Weights of a small mixture-of-experts language model, trained from scratch on English Wikipedia.
Size: 10 layers, vocabulary 32768, 86.2M parameters.
Training: 612M tokens, 9340 steps.
Below are experts of layer 4 (counted from 0) of a mixture-of-experts language model. Rows are named router (the router's row for the expert) and show model dimensions 0-255. Each number is 128 + 24 x the weight over its row's rms, rounded and kept within 0 to 255. Numbers have three digits each.
After each expert's rows: "gets" lists some tokens that make up at least twice as much of what it gets as of all text; "comes before" lists some tokens at least twice as common just after its tokens as in all text. This comes from a sample of Wikipedia text that the model never trained on. Tokens count by the router's weight.

# expert 46
router:136092126151149164139113100110147116092117085133110123093101107180157112120131125109189067174159139142107115144125132127150142087138123097115130102104086161165068125134116135083111097154126177119138146135082162153159123118145113121117097150112097139103130120122086152108081122095150156116114107128137161100127102134134184184132165151168173106128147116094127112126122113102150145128134147100109164169149101165100125131091124089106155120132113127084158126141148125134146133100165127150118134134106119122123101118139098158136142164114088139158105116121134075102141139156123142155154143147135134128134124141116125131133070126090094123128138151162125180115100167119122171125137107143087134139163126135106171141154118148115149112122160137149145121140164113145105120105127097
gets: " |", " |\n", "|", "0", "%", "\n"
comes before: " ", "|", "%", " been", "%;", " −"

# expert 52
router:132108099126115143146123097117105149133187092122108159103124145120176115155106129113150092149151152093120112163118136126112088105160131122124111137147156162130032093082129113131092122141157153140147117137111123123159141137167119121123133136096116168121148189136136131103115110104115152140102127086120123145119132127128172141117119135163174101089139123136121106114139131073160136114086146164143095152151133143118145123150138087055095067148134129116148099135145156124110139129172155141095152133174132113111120110155102180142113137116111121156119094100128126155150145118159132183110146141122122107113090139132135162118117137094097121122130156076118169131112149131122156130158139130121148122100108139118150134185129159099115113130171119116166160106136122164145143157105136
gets: " |", ";", "|", "==", ":", " •"
comes before: " |", " |\n", ";", ":", " JPL", " %"

# expert 89
router:144126144126125194137137104101122079101160081119102161065079130113159119151088102102115138109122163109135146145095151135137127088151124123112146162144155137127084110135100163140140137140150160096128089145099133144135113154114121134116125166120105126057154130120116113104150124134122175139198118130141153162143100110094115149118165144168135104114088137138120131115118110106155150106129140110138167130114127172105174150096101078084091065131109127114093102123074125106111123126137106128096140128122128115146131152121118073104139132111119127123111132128122154117185118170117101156157147124152096141101095109145109147130094118125125158114111097155135152139112156141141124137114158135111098148143107142083149137134119157117150102148125158112160159122124104129165148134081142
gets: " ", "–", "2", " his", "1", " a"
comes before: "0", "1", "2", "3", "4", "5"

# expert 18
router:101145141114093160127129107101159138110134111139131162075072138125191120147151125101154080110114132156096105153107156158160115100151113135107136155123081129121096105074105150084126108150151154097116148119097143095140111134133098103143095120095108139099145151138101161125142133103146142117149133166149121122168138143133098156123107140176176125133144132074126156125123142114140126152094133129081147123135127206161145118144132078120116081134125158103089106129123120121117153139157167096092152142169141106124130103154123166101151176091092114136130121106115130113122150116168096163116116134154154115130107154102131107133114114112115138168129147142139162126125145121152134153105123123118143114149103122105141162159100088095100090176112134155137133098133098162137117114157100
gets: " the", " of", " for", "|", " Party", " from"
comes before: " |", " the", " Party", " election", " by", " as"

# expert 9
router:137122122100113174121137140113122125111141109113152153085121130143098128156118108117128092117137130140132072122135127156143127129165128104122126131120104115150111087051130156094128110178154187108165116119115131114130110128122087152129123154121111164092124063143103118098118106076117170115171106158181137155122131132102101161115127145176157128120102131107112165139107146087168179126119113171109128138163132168105154116085109101123151073158110121104123097156151121114166126120143136109104126170151100100118152059147124175132141136115126147127133131118126110122134141147129149151115128098135108115105094148121104139154095107119136178094128144157131115124138133135119116086139128142136102113109125140148154113137157105184153141131153127154168154128114089188134119146115090
gets: " ", "1", "2", " September", " May", " April"
comes before: "1", "2", "9", "0", "3", "8"

# expert 68
router:142142120142114168129139112120131142111117091132094146068077139108168106121119123113142130156123117132131116161136122143135146104117137075099106122110141142130055080102111152114122108168150141110147159144062150112170124131093112110142114144122087149091122126164110182135105109100148120128150093117161127120147153111082135137142166148140158101136111141112129122148118123121130176111104156124157163112144107165109141135119136150080096096131091101126064100163155140109121114142131119137087157123132108111145150103167157149112141149112133145156110134130136153095154123116140078164135153118129130140102101156122101138123073128122133168102110120167136183134146115106164137126156107105152105147113075132127137123180115144113099122142130143175149147105151096160151086118099125
gets: "9", " |\n", ")", " (", "',", "\""
comes before: " |", "|", ":", " \"", "',", ";"

# expert 122
router:135137110115149165109157128101150148129106116117121103123123129126149103125153094095162082146162144125120117116111136140165147105138132119121154151135127145118068128113088157110079088153128154151142125123057124117110145135123088128126118145142103123109162127146135143094132124092128132159151115154138094120121122072128146163140121148163136131114118125135114160125156086102144124151119084120089134154156117225103126144089108063148118101156120150084101132104122151112131111136143118079096133140151136103147129104135115140106121182104114118110138126144050102136140144155129102148083136110132122116134110136141125147127076126105104133134096136151130184133112123131129104141122133115114105112137093141102157117169099110110134090130122176151112152105120120207124116127091092
gets: "\n", " |\n", "-", ")\n", ".\n", "|"
comes before: "-", "|", " •", "The", " Country", " Coordinates"

# expert 21
router:148137146083102131142105091145095101100158118119108137102114102147190130101113107102129098160157132067152103091136132152166146112159090099111100118092146143141083129139122125130111095133137137140132108114107158138156159146100132148110086142105117117108119145156118139079141132117145193133159104132109122140112153102127150146119144129160166085094124096124125148144132112079136133111113158091144147171162119129115121191165136121083133081159115148102086138108120123077151139129144125149098172164164144117107125104181117144150127122157157125144124126094158093119160130154133141173113144113130136118106111125121122152134118138139098140120137140161105191108125149097166128115167126111128082126130114100129103134163105101141119093137107121132127142113107099162152110130120068
gets: " |", " the", " his", "|", " The", " other"
comes before: " ", " |\n", " JPL", " first", " —", " +"

# expert 102
router:127174105116101140131155149140144114126130122131133140096128130149158144164122105120144108118125147101140106101106154156145096084137128147141105157075122144131102096103131138165097133125137161118178121131086147093131124143158109163142129111113150134139126145134129153089136115115093159144150110108160144117151123112067132148118105127167141101184123113139114094133134124106139132117143159150110161115119131176128143106106105073157133060161087136135103089132133115084131130106140160135115152147146139131110098101198106119100142112141135122209129124109097120157149125146105126146129140100138142105125092110143102144099120093111112117115113154220139155111111144104144163112130085165106103138107117086104104146154149105142082124173146146130138126126125121117129111120115066
gets: " ", " |", ",", ".\n\n", " (", " he"
comes before: "2", "1", ",", " he", " was", " He"

# expert 28
router:123123135134143115142108094109070121109161096128091170084131141135119156083107105078175114143161140134114129144125145111131097069151111114109128122136089170133103123131107138103067124166144186137126130101136129129145155130124111130116078164117058136136146126135114124114129097105118182141143126104165108153130141123098157150154166150139150123152133100108135139149127149096157143143130154078132102144144138164108132132096129107118117086154088130101165115112098111113108121082144120163134137151148108090136159099157168157121128169099091144135125108121148158135170150145111114109100133104108106131149109113103113131137107145097131124135114124150133162129119177118150160181170117102126160159151113129135140161170110135095116112164127172147125155123116132173136164119092119
gets: "|", ":", " |", "-", " |\n", "\n"
comes before: " ", "|", " \"", " Total", " Best", " The"

# expert 43
router:150132115110118179122151111133111121107184085154086149128106121130167129107143117078155076153138121139147086142128128135149120116109121136113149154119133133132064118094102138118109118137147159123131114127147128126144144168110125108121119149117099109109163113192171141130104095102117153138137144123110115146133140140142154148133099170142154096150102134134147112128116110101158137127131127107111109116124106175090141132099116045120116077159101186140124050143153130125085126105145167125072125142086153112105166109127173158102147132111114104139114118137098078136159137148144089145129133150151119121126105131106093096136084129103081165132132164130121145126126131131117135120144150127117136120121129161118121141181138159137100133170177100146150152119156136179135113138124108
gets: " |", "-", "|", ";", " km", ":"
comes before: " ", " ·", " \\", "_{", "{", "\\"

# expert 101
router:155159144112143141120104123107084138097127105130140159094106145127140154150096105086115148117144116119094137122091109147173127113167131102131159141109096147143075118107122123101118121128159149120146149087131140158081142138139085135148120142121101124107164102135136165112132136124111174171150103167174078156129105125085147187081120128174166100112146109086137130151146122096175157108142148131134103144134102148065143128082136107129105134166066115114096099157097140097121119133163123105109120129133105147096140086141140101123128156168106130143124107131115131112146128161139112176120137103126124146110092124118089150136106134159170100113106126172125133137136120090153146146143146132166095129130109140147147144170114082113130115115126155118107143112076090160138100105115131
gets: " |", ":", " –", ";", "-", " -"
comes before: " ", "-", " \"", " The", " -", " Yes"

# expert 94
router:143098104112131108125137077146117117114130111156133149098108101116156146088136115088119163138127151149110144108110085138159097082108136107087160134136124153152117075105128137104094123122155179153157112117108155096110162120146116131130087145144116116098155099119117138121146070115109140162117120121143132144144116142098143141116153145158174090109126095106117168144124108126143107149129137123075171134137119150114101112084132050093100106185113189129113095129161123116146097129158141090087145175120115119123120131134127134137118111141089162157120109083092084113132147159135148159075129107164122114073161146160133138152116133114088132131133132126139130150115192134108122141164119124125135126128132095104135140120089127113134135108168144159121154143092123124145154143143103
gets: "1", "9", "2", "0", "8", "7"
comes before: "9", "0", "8", "5", "4", "6"

# expert 118
router:140132120122103148114161109105104104084128106142100146095078129138166175103128089108118118137117129150127085128094129109164150089163123145159156153109097162098110076064136134128126110144147156081120128114102135101134131079129128083097120142111116107126144122129125138102142134123103141122167146104153115133133138146125160151124126172182136116114126135091091107106171115079120140153144157123122168142161134145131135138116120090098114079182110145087154151143124153109092153126138167103102121109116091109101143137166125126112141151134085147187131101126112117081156120099154111173112120114099143118113104135121124181107082117116141120155122111168113133110132142141096113156133127116114107138114104107106135113112101117147131138153162136143121110107157112163172112101064091
gets: "2", "1", "0", "3", ".", " −"
comes before: "0", "9", "2", "1", "5", "8"

# expert 103
router:122144126075091182115152119117118138115122132091132135100093143120175132169112088083170062140145174115085112138120100157140108123167153135132141132079097144111081129109103121160117116166136128120135099156051145155154137141138114137163108133091081115094114136169125160093123127089102168133143096161140126138139149117098150174129126124170128094115117152101164128108110128115141107113147150113132131096150080137094137112136148092086173095145116141113094127170154153100161113126146135159114168126123145132101149099162088102106163133114126109126126144124107107141155137144132105132130138122129138137129112135152127135148077110097126139107145113159140183135092126133106150109142111122131134139119117127143121122187167108143135138137098099155136128128098137151135117158141082
gets: " |", "5", "8", "3", "4", "6"
comes before: " |", " |\n", "–", " ·", ";", "°N"

# expert 62
router:157126157103090125118137105128121136103092086134093144061069088142153106149107107085148089143135142094114084152145141154150111086149115106118137137120097120140068103102085109111129114148179147112137146130069134121118108132122119110131088115127108130116137118182132156099129158072100153177153105122138124117135101085145126170106136120184168082096136126102110098099131084111157143134115129104134126096148082111125153140058163107092107119151111175125119114142135115105111139118129151093091129123138092117134132073112133116136127154136124120143152122122083138107141127150143116162113115104142162121143091169145124122151111101106154150100141121137131139141153111130130113131152098092102118108121123106133145120143111091127120130117146158125156122143095096181135110139118123
gets: "\n", " |\n", ")\n", "″N", " /", " –"
comes before: ":", "-", "\n", "|", "\n\n", " /"

# expert 1
router:112100110094144107137126106120107131081170074117136162100119120120154094142126075052136102126146149112122102155094115118168084095151135130134133157102116171134098113098093133115128097158159154123138109130063115122173124179128119146133110143109114146092161151139105133140127116116160155141154128101125114163140145108100138167131156145157175106086144111110119154103127153112155131112113146110102117099127143124136139110114104091072124078130113166107108093124141116117114114120135125109096117112167100141123124086126155165099161147107120129164082107128117095164148125128118108145144156137100104089107086166092134136131126110091114166138107139137121172127121133121146166101171134123140166139131121113146112126138131138091136109144147101132173147105136113192149099143123127
gets: " of", ",", "4", "|", "6", " Total"
comes before: " |", ":", ";", "–", "}", "R"

# expert 98
router:148097114122141126112125104094147123100167083142100170104078106118141133136102114126144065143135107112117136148141107139167127120135103091113128140148091129108109083102075100137109137160151165141128159148088115132147115132144113149136068137117107110073119138156132162114151134111121154149144098123146124159146115088122169148144107139159177091120149102118146105082139119125167128169136160137091144119143133125146114118078158125127153079146101129107127119156105127112131092095117117134129159138151109131112143091140181121113171167143112142180084123151104116163152139171150131117120134131102113102114093169129123133148089107090117110156115172132152157146140119139128175131154131142108150114160136064126117127124145117074105133142117146102130158145103091176118136127125128
gets: " ", ",", ".", ":", " that", "°"
comes before: ":", " ", "2", "1", "5", "3"

# expert 53
router:124123121101108120142150095115130129086142127125136153079103163143208133099131119080141127177132162147124134125158147080183123118161149108113141136090121141155069158131084123097118125153128175156129111106077183149158126144132108154138073134121125163127131150165119157100093104130145108118161144114109127136145136108088164165112134132176157093137137092114099107104115136123168147138127166111081150168147129133100132109126159121093168109105133157118115132163160117090141134095123119160053151115116138100105106132120103140090117147133119123136120134125114099098129144141136115157098118114123165138122113148137112147164067134151114116135144123148121167097122166139138136150122120130132118135123092084131144130182121112136127131127123134173119143110168143157152124119130109
gets: "|", "5", "-", "8", "6", "7"
comes before: " |", ".", "%", "–", " |\n", ";"

# expert 95
router:135147142071149118128175106108114117110101118105165159086109163139201093115114084127139084186147129108127090145121119110145135120147116118112115136102110144129060097129135116137110117171111154129143118110065138138147100148136090176158104148133132131107137115184132120141111130074116151148140139117133125119147106106130151169134163114182154102113106109136110151094125129143132113124132135131090169095146126121112177160146156108093134068134092124085121114136140140108140159100133147124100142137119132137128146100156171126108139105131094141167133140138122110100133105166132132155124126142128090131099092149127103124125081125107153175126129116151103196120114158132131128073141119132118077153145122162143137124164132119156112106132150150143107125154112141179137142122151137
gets: "0", " |\n", " Kingdom", " England", " California", " Votes"
comes before: " |", "|", ")", " /", " |\n", "–"

# expert 35
router:134102128107116159121162129139137121100143126106132158109143114131189103157122093069197103136120143124128124113108102099143122076178154138107141119152142150113072092139121154093071094158132145129098100106073116098166142116130125155107121111106094110101137128111139181109102125092124091125140096114150101114100122173162132129118130146174155083110129111145139153137123137127117121139149150089133150122150082157125123169128138083098164082145123140096139084147166128110145174134120142115107113149113121129121163092161109145088152135118101127140102115109109124137102130148143106158136132165129167084174087155154116160132114149086114126119129133158130160129115119149138153124128135132085115152133124103120172115144129143122149128166133144156125153143134096175134102116125097
gets: " of", " |\n", " a", " for", " on", " +"
comes before: " |", " the", " |\n", "|", " ·", " to"

# expert 96
router:142124112122123137125141082102117147133143133123137185148109140120197136090116110115120090127122102111154123106104142132144126109151136096143127152116140139145102118132136135096105127156098147129090158145075174121147124149130093120142121128131100106095138105162143166072125093077123125139184099125155081118134175125150126166143118143184186100116158126119114138152134159097138091169131129142139133164133125156093169115117142084096103095125103151092117079164127121118129128088149152113088138146170121134094148112178143163115125143112104149172096120109076104106122154127152133158139142107109151135113131153128102148156079105124123142119153129147122142143130157133136099137156100108136109107125111124111153153120128112135092107146112157141130144100149076141167137106141067
gets: " of", " in", " from", " on", " at", " with"
comes before: " the", " a", " his", " family", " Piper", " an"

# expert 86
router:127135140077090136118124094126117128115133103132133151123087151140202128154118125123124102159146149103138121143129148122136130129141144121102117135096128123141060104107153116157090095164155155111157142143077150124166134137136104140161099127110117146065151173156129128101123116088117203119139122097167129124160125109149149155119115113199153084104152122135093136104121121089140115123122132116134128156119133130149169157115100110075141084122093162125140092149119122124150129124139120099108124140176154097102146103177140146138097143118110103181102132120105089097135134141123157199118137134129091111120115148101123110126120100081117116174133164134121189116139178141130149120143117130129127138146122110146133124123153136104156088156147124129112156123106126142154159109134153
gets: " |\n", " |\n\n", "\n\n", ".\n\n", "|", "==\n"
comes before: "|", " |", "==", "===", "\n", " |\n"

# expert 0
router:124137122121128192148165091138144103119118112117149142093083121143162096127125096096123123141121153098107103140120117119147094115150151129132136096055117145131079101121127134099130118126157177121142100129114146144162124131115107121161103128153114083100144153108121172110103145103109131145156114116154111144125140101169165136098107144161155118096138113155119144126120131113189132133146168127143148164130086155089161136107131098115134078148069137129144106095122119092191113110162155110067115116142141104111150120137109128124149137119101160137084121111082111108132153095145100143108129127145098136098127158134126135124115125113087168138146128105122202136128124140125115105131131096090140114117100161141125130195156110123134091156137120146146148119099076170137115130116105
gets: " ", " |", "–", " the", ";", " ·"
comes before: " ", "1", "2", " |\n", "3", "4"

# expert 99
router:142110101110101141135141088083100102126123097118107136114127135115157118160103114076124070154147154084119122171121166100158087134129144098096169114123117122145101107117090098115125117141146127111157116113062155141135112153153125142168128107121100149084123139127127173103147099091127139149151109139150119131119153109115174160127126110165172086097159131144148095105096082105141109132120145109107131173106108118099179151136140095088149078114092146090125117140155122110110141088112148153106151133127145131143135088148157164111145105168118139139109122091142112130134116128138109119127137129138141113122137142095085162154096103112150142083133141148128214130095172094125143139108093122129095145136124119137105127125130096121110104127133150165130174109122107150120104143141089
gets: "0", "1", "4", "3", "5", "7"
comes before: " |", ".", "9", "–", "8", "5"

# expert 126
router:091109072116095193143091134125132147117074104133177142094083174150137125140107151128117113154133174117118122150115153122164120123172176086140111129088103187172098110106138150132112096109172169137122123116135166113119135099143119137155122149124134151129112143129115136109137093105136138119173138148145117128101105122135098155098141104185147126149114099127114140106130101095129141112127112152117144178145108141142144143124116104108117109117115138148106144134144160084091134132172115123096153085128130105147123114153125126162149151176097125146095140090089098159129154129121127126105126095149114104143114170125065123155126144118127122153125137154124105141117118110123135156117125082130141096087102155113129163132111100114137113097137125124133191140088109131151168062132106
gets: "8", "6", "2", "5", "7", "3"
comes before: " |", "–", " |\n", ")\n", ")", "th"

# expert 108
router:130145122131115133123130094127139118133144073116166195077084128136183131103116102111100136149111138101110151128132128115169094117135127098121129164130127116121084091116094131109118129115133155126160111122067135122116100108122135116186088096099107123035161124151114156126098164084089155128144099134120072120115146123123120153138142108154141093116139104126118125108141156106163149120162143148099155177158095165105137144117118063136118108150099106112103119166120128119114134115142122143105129130113132139141158113155175183112161148147090181124104105117120110098128148160142092134107119136150095139122123151119093141133108125097104152164134154155116193107118165145133145126132150135149093123113118155132119115100113124113139134142126163159151143128133105170138134145118118
gets: "9", "1", "8", "0", "2", "7"
comes before: ")", ")\n", "9", "0", "),", "8"

# expert 60
router:143085095093117143148144096097143117127119105140109138111085156110174112149116108115157110163122158093110139101118125140144126108142147107126132117092085139109073075124124151150095115163136210103141135104097146137158162174134099114117127148124099149079107104165122133099111097112138111112188106108148094130156143118121161153109131117189146113103110086118088124139084116088142135126117164089138143150145119170071159124153150098095121101154110111110138108133111128101117149139144131147082135156144143084091122090169137135097137118143112132136140115123085169127120123145147091172146117113147092115135095130121131162099099132120114153140118147145105168160110129134143148138127123147180103100140104140124125117155130144146134101124135147157104125113130104182118122116115136
gets: ",", " and", "-", ")", ";", "–"
comes before: " |", " and", " |\n", "|", " Piper", " vocals"

# expert 40
router:164124123115155119139114122119159127114129096142150165096083125162170143106106143130117141129128106115138145157104145105173094110177183123130126139135136136098100111072105115098090155161135169122167105112101107110106143121119132118173094154140095117096133147143143125117141125100084128141146117120113087137133143148076108155146113152145132130113137107107126154113117121094130131129094162121100174149153100140095190159098163104159108090162139131069084104136131123082149147100129154157122164138121142149086138117146158151096133145136092138126130126091110130149127105133150103133103124143163119147147124105102082110140105110086138144129143147157151207136143157126129127136149133165098103146103124138120150111149140108117096133140175147154137144095138090175101136112091102
gets: "9", " ", "1", "0", "8", " on"
comes before: "1", "9", "2", "8", ")", "7"

# expert 107
router:130126123106121093090154115100106132105161093085079158116129153121201107116129082063136124169116153124097081100111144128150115068145152102111117128105107139136112113106117161134112105139117165147125142152084147130170118126114127090135114134133082127116147141112112175099120121105113116127136097120145099112159151153104135147129141146163153126128113123107128096101116143134161117125149183127118121106126104185097120115092124062113130082182074147089113093149125126113114139101115130142111161124133140145138118120120129159096165177154115112163122129110132091119169139137141082129140133126088127127149119162107107141128057123126131142132142146174134129119107150129143133146125153104081124155124133095150133148151134122148108107159123133176123142098135108137170086134131103
gets: " ", " |", "|", "–", ";", ":"
comes before: " ", "1", "2", "3", "0", "4"

# expert 50
router:119107140122136153140159115118150135121110129132126157114095158125137152105116117130141096144108150109101129148126087114151121076136109114098155100086107158153117108109082137140067107128172172105150122153074132113165135138133115124161089136100097123078121146107112183127149124093129155133156102088146119110154099118125114149153129152192183111118155122115149139134140128086164166126097157170123134163130150136068126122100125082142127079168114133136126133156147154123135087099125112131112126104144127132158172101132153147109125152112111126159128149130125126098169094177146131140119085127132107106135104149154090150121132113097098147102134166136122162147109137121098150159195134080124096136112138116128104140164118140141145097152160167146140125115128123140142147124093092
gets: "0", "9", "|", " (", " |\n", " No"
comes before: "1", "2", "0", "9", "8", "7"

# expert 109
router:126090138116106126156112125084163134136115128119093120080079140112144159130134149098137080160114126149148108128088143113146101091129130128128177138093122174130105125107105094120142096133156161112131148100089153094096116102161067128132102157118117088095126135143125151094116094146121103166147136136148118142115103143106150155120137181147152082123136112110130131095097204090103143106137135119082125154165071167129131114112128088124107107155119136127106116142167093088128109096156121141101139164105131110098138116136122131172126146142147088158116093132117107114142085135130100171098162121115138138095107143161115145167096144143133142110141120125164139129131134145133183116109089134174134102118080132109127139120140106135130103120166142142138156143146099155110149136087126
gets: " in", " to", " on", " for", " of", " at"
comes before: " the", " a", " his", " their", " this", " her"

# expert 20
router:162129113132147126112127124129132141080160155139109152077087135104164131124141113121149114169109168104109104124097100171149090078119131146091148103126133183125093118112101102107106105126111134155119140086113128112103110119100085149125123150102099127090125095141124138118143140157101129093154117123174164140113109125079108162139119107152121090134128102118145066123115140162139155113110172125100130124145128120116121144140159074108140085161125164141148120133141151102075153112164137109112128161108119074149180092180123148129142141146096155151122087095110112121148111149110123156093190124174135121122135141157116144114133135110149094156148158156114117104110108125100162107135145107136124140144143105134145118188087102097151110092144157143157123133142112156137131122122107
gets: ",", ".", " and", " that", ".\n\n", " but"
comes before: " The", " the", " In", " He", " he", " and"

# expert 54
router:131111140147111133113171094101101130104159125150084146089125134135177132147106076150167105175135143153117121101110154084149124081138137146140122137120135144139123104116123112089140123139118139119142123107097159063153133104102120142142082152133085152103143140144140163128120129143125122125151119098158155140130152165137195147110153178167164117126150101127124137080138124133174126101137159144146123149141124162098139126098112086109146045128087146107090138151117134087150133107125118122086163138124127107115141105113157135100131139142094117172152121113130105127145133139121109140120143143136162127134092142127120180117081101131101103137139185166108173142114142116139145137123128113071172104132143104118096141155143161119113116139181157127133146096168115144138138104110119
gets: " (", " ", "1", "==", "|", "("
comes before: "1", "2", "3", "4", "5", "%"

# expert 74
router:136119093114118133121130069095101149121150086135142135078119140151163114136127115116095124128147119108096126147073142144161114078173125105112102130090087131074134117065097111111092116161133152119184106130127164113111112124154123129126133155096135114095124104121144118112099122093134148127164139103143102152122142133111136158084098157174134135118212086134101139109115095118133160108151105155127162154177136142107145126106144110082130096128106134104126114132103111092106164076129148113102106178157134107091174109164149134131119124155123123149104081119108117158126125140133120140119117117161145103122140171169125130139138169123121134128114129123121168126121101122110096110131163081150100093108093142125112149104137134153118098107138145110138133116094089147131152101105107
gets: "1", "2", "3", "4", "5", "6"
comes before: "9", "0", "8", "5", "7", "4"

# expert 93
router:153114138121119153110150140136123095116137109119108157090134100130128131133133087087129087108145149113113112095118144143183129101162130137099158133125115186093142102071091134105121121141134127149153107105138141091079112113103108144146145140115084100099164130128119145098118106104116167124152135130133097159097098143083125160127114170174193131104113113089112146107150121064132163164153120135097130159147112141111147156112108088109134071140087156088098093159112158104081135094132116136138178151151115153123167145132122102098142163132103097133159131093138128138136095131113084133113110156169113152099130133135104105164100128146108173109122138140109136134139108116102139137175169120135116100114119134117137115110090121153122097117146122126133147123114129168132143096095098
gets: "1", " ", " $", " c", " John", "/"
comes before: "9", "2", "1", "0", "8", "3"

# expert 6
router:153114138094150126107164102126092114145136094112133176076109144134162075142097112108164099129146137113130105137129133136152125125148154099108131182104095107130073074140099110114121100134152174131124141150080121139108125108109099133142113133113119114102189128165076141086145144110122162152159109132128124134121113074124119162143151129147128096105147134115153144114100098135147130114138162096137135149123089148169149145080117113102094082157103160151107091142121102112126132092113140104104118134115131108124122119131155159136144129157098138162158109077103114074163144180116105158118155126149153123099082138170116121122115122130174166134146099147136161115115180144114141146138100131115116142139123130114086151159130106151150118141127162172131119111123117165139094149114151
gets: " ", ":", "\n", ".", "-", "–"
comes before: "1", "-", "2", "\n", "3", ":"

# expert 29
router:129102105109125131137138114136115112120163119138124142120083131110171111167095093085129132166171142096108148158125116110156142116133091137132154098092132166128028120084117117090107135176121138147161105143062142144139149109132115134121091129092124160089121114157106174132094136094115140138162129121140126141133128127116162130111124153131172104093107127135103132120137132079137102123141147167105142135137101151119140161098151078057146078127108149137120119136156142115135108097142154158082129133153130128124111128147104154156139121123130150135138116072138095171166132144131110158112134091119157123127121145116122122135109118111086166136120106102104145145106126121103140127175100135080133113103077126141152134188134109148118145146165130137135147149113108173128160148138140
gets: " |", "–", ".", "0", ";", " MPC"
comes before: " |", " ", ";", "0", " |\n", "–"

# expert 121
router:154141130105137157159161107096105130146122092118122147094101117098126127105112075086096076133137140097115122158124111174128145097091136103121125141133133135109060094100094119111100128157150193132153152127103161116166152141112096125143128146112105157090138111168113186140116136084115139139151135143138129152119156149126130135109114150131139139159141090145108163137140148133181148114141163106124166156144096128120145142083104081096159105166090127095120100139116153095122169104154108117115137116127122150132138083155159123111117156124149136132113138088145102167179144168148139146116163092133115150112107134130113121137090107144145133104129134155106144143169127098139114122138116110143103140130098141101100158207109128127147140153125115156157163124123097149151115135095083
gets: " |", ":", "|", "–", ";", " since"
comes before: " ", " —", "',", "'\n", " +", " BRA"

# expert 82
router:137122116109092144109137103090148106105138085099143168095103123143174114134135093098114103129139141144136107134097120140161124099170144118154141132102137155133062085105131169152129132150143142099150134126105151148154119153143079101176080135123121091078148116159142158126100142087108142105162093122153139121158153107113112152099097117159161139116108138115098133124104120136140153126121134105127170164143109190105159132104155117080109103115099164100087140153147114103174135121131129143093151131158102144086150075163140153096170127136125125122113128091117128110128126109143103168085124137128097154096112146142124123131119127133141179141136129135118148122116132114144171113133128115131093106081099160126118131194175108119152121111109093133112130120141079165130130119109104
gets: ",", "3", "9", "8", "7", "4"
comes before: " |", " |\n", "–", ")", "\n", ";"